python train.py --n_layer=14 --d_model=512 --n_experts=64 --experts_per_token=4 --d_expert=64 --d_shared_expert=0 --activation="swiglu" --moe_layers=[1, 2, 3, 4, 5, 6, 7, 8, 9, 10, 11, 12, 13] --router_score="softmax" --normalize_top_k=true --routed_scale=2.5 --balance_loss=0.00012 --balance_bias=true --init_std_router=0.0315 --lr_router=0.000873 --vocab_size=32000 --norm="rmsnorm" --norm_eps=1e-05 --tie_embeddings=false --optimizer="muon_variant" --lr=0.0083 --beta1=0.95 --grad_clip=1.0 --batch_tokens=[65536, 131072, 262144] --seq_len=512 --train_tokens=651400000 --steps=4643 --dataset="wikipedia_en"
Below are experts of layer 7 (counted from 0) of a mixture-of-experts language model. Rows are named router (the router's row for the expert), gate (a neuron's input weights, with its number), up (a neuron's input weights, with its number) and show model dimensions 0-255. Each number is 500 + 40 x the weight over its row's rms, rounded and kept within 0 to 999. Numbers have three digits each.
Before each expert's rows: a language model's description of what the expert responds to. This comes from a sample of Wikipedia text that the model never trained on.

# expert 15
Month names and date parts such as day numbers and commas, plus in/on before years or dates, e.g. 12 September 1997, July 1, 1937.
router:511536446499559467460573527471552551515404559453568576491505451469502540443481481490542568504454468435509482566486455482525446485490451452520508465408518459472581507483453501555509497447478487519507514444467535475483492499486482464574458546492463523529511500510506537456526514474576523400463466498497510539530511586492497565543464456520543540514507464433483520438455553528493499467462478531587523511471525475461506394519494472484461533548500518456512497407421407476464568502539614491507501490477571438516534534485449495466508482609429434529487517465438442474501502484484477482574483517507488500517573525546468542502508497473521523499523492526514477524509475554446532460466512450493501473455473492534477487514506512609531429476512441498493410476487507496542459546539436
gate0:438529475423458468481535564559478521475502485514503412534487481474496460490483483489529570536418529467464393633479459486544529442473469467476509462499526470514491516554597509516485505551499465534495560537487499545425504464554486467462495542488409529524490522431502578540484439545518499495534448553484494503446439552463551523485505511515559464482480498505497513564483527512523553524553486514576476503513469445525498540554474495523511546526515485505478478477508537366493503480540519474456453474524523469489490484429447494478480499480557512534442551581559409477503467526551568517490525490531563523423512507472493539495503574473475475518465463524532493463427448508520537498511479552530506497503540505518468488577561583501496508490529515529503531494476526540520498556511533
up0:547519482514522499467484468462431519435505455509548501558442478549519515538608544504557481461556488468469432501505521520508496471504463497529505485531462476497492527502464482489549478477418474505459531533523490514459446462400480531419483551420468552479525464501525518491454494556564523505548465434568513510544589495478408522581450562492539499492502514514488474549480454509493476563586508514453495562529522537467561487549477468519525441513506527480503485521581495510528533541505498596449419503512513542472478510531473505459504459515481431579480483486456457498514504499386514493461417490550485429505520580565498454486508478441491521495490484487530476490508485531466552590469493520507573538464476510430535410438503477480498519497480501489518443477463498510449487469409504

# expert 57
Opening parentheses and quotes before glosses, abbreviations or ages, plus Chinese and Japanese characters and byte fragments.
router:467494456420504531492492519496536503475484527483513530507514509419525580574526544531513557491500537476489498520553445396445509538508457571472510499462459445514580417454421477559434505492562552435468531495507446498527469515512503550507496477480505519499487407458498502478424459550507541494485508428583519513425480527496455471532554516509540469500447487423541459507467432453490524446547499475497528458423477437502499485493511510483474525456454551447480537546464496503493489527491510454513546490436395456522473492507517483440539556450510489406542487502435493502439480471482531554503430536506507512508519499496494521534517495473552570499495497508512452522524465491487532551492473570497489539471517549472496436510456530506447537488477526481537515464413561518503487496469475
gate0:461430465551467471521542503522480477523452494525512532484547436542513497498494538485542394480429534509529544477464511444539529474547479404519489536488420443479500468552469512484525530497508461486500504504442486434510454523550557476485576534512496469507465466475505446521485415525471495457490479516503505536531507493440363541492490550510446451558553427501466465538510460534481510538530498585544491455498526554489533488458502556398486497543535520500475501474475473513449518519551534490535556470469521507523554600555571488520490415555503503530526551457575512430482522450489530474545533527502494512523549529450500509434488434490541593510530472497409459466497484454451537484547532516505538548566574523455555502451490480501485495588492509477550401559511565495563430459532498
up0:444471536542440414523470557451501549482494485511445543528434546440515487491490476458474540502509477449503551495504527492492561472515513461504505430464477468557514480570495455436496434559465580557462479562538527530441556538512445453543479515605551530534486446556487493464578460586551535450556502496537524509524501510558518500485479529497484584479542514553522514452486549441429470520479441538486554442579564472479562462463516467487454463495504502542466510504493516540497485452487475512519434551458484575510530493450476507509456508517565543531616477450517509441460516518464483593481453479539480513520554501495468471477548493481432478483439424515474453486428479418517472417481445559455493444415479515511521474466499424536535500446535509488489481540475539588456504509497493

# expert 61
Prepositions introducing a place or time phrase, mostly in, also during, at, near, within, per, throughout.
router:486518456545456501461546514451548528529495562552504428499578457530449474499427465413549542508474545466469534510518484487557536491405379494476432444543476523489532500551508515514523498507531458406507460474517456465533557473534510529457506560516408570536461533539508508481471509468441571498483454475472453508500506584558526483463549434453481506487498529532522427514476455500483435486480458427544500460535468501517481491532430480559530449485564494571536536416466477526484495500578516559516510420525484463492521492435541528440448497503474517567574508511443478536501448478486503466505505480505467496563570516527472519490543455416483404547562506539489479535469477508563534508564559417475544573521564524495490439522495575456457436486529471512541454511528464526451474597462475
gate0:485506501452454435509480478453519464524462487532550468484477436618524471441575511464478454514511553481451490509528518461499470497479479525550504521491533468496452513565541516524455577479451474549516564545521470467487396552507536497506483516548552466529543537567513504498542500525468474462510515530515534551521589468466585452523452523465532501485498532452473481419501452490561523491497554555519448475503569484365478422382495551478539480450522475452493519416522550511460497509475589459523582503467521537473573432447468487524498491454525442526483483462494472526410476565429512521567513595453528475520533434467492591556442532546497512538536531467575519541487492509571510516497505547479531492492468510504476498452499544557480545485565510553459483558513471448470441492522472
up0:463547448452488521522496498514501503460572532501519521470422480424520464444426527539541571555516463501560490518548475520554492473535533490501451538462442559408496504516488455493560416521541523521475479520535512575596566455474474496472535484593531509524533499487443533478489567485519472490503515461521540472512517493528555470462545521534503486513565544508552502545543493510498474496499441496398535505531469534468528497530453547485477501523470455452474430589512532532538510600536536410503533496558536561480487519542538434461489511487511495523484543533482485468539486520535503515542454459498546429411468501513557466486466475561453445535480562477444461522462447534495542454498497477508536475445521463463547458469521506514514513572483492500567508446432465530498476506472512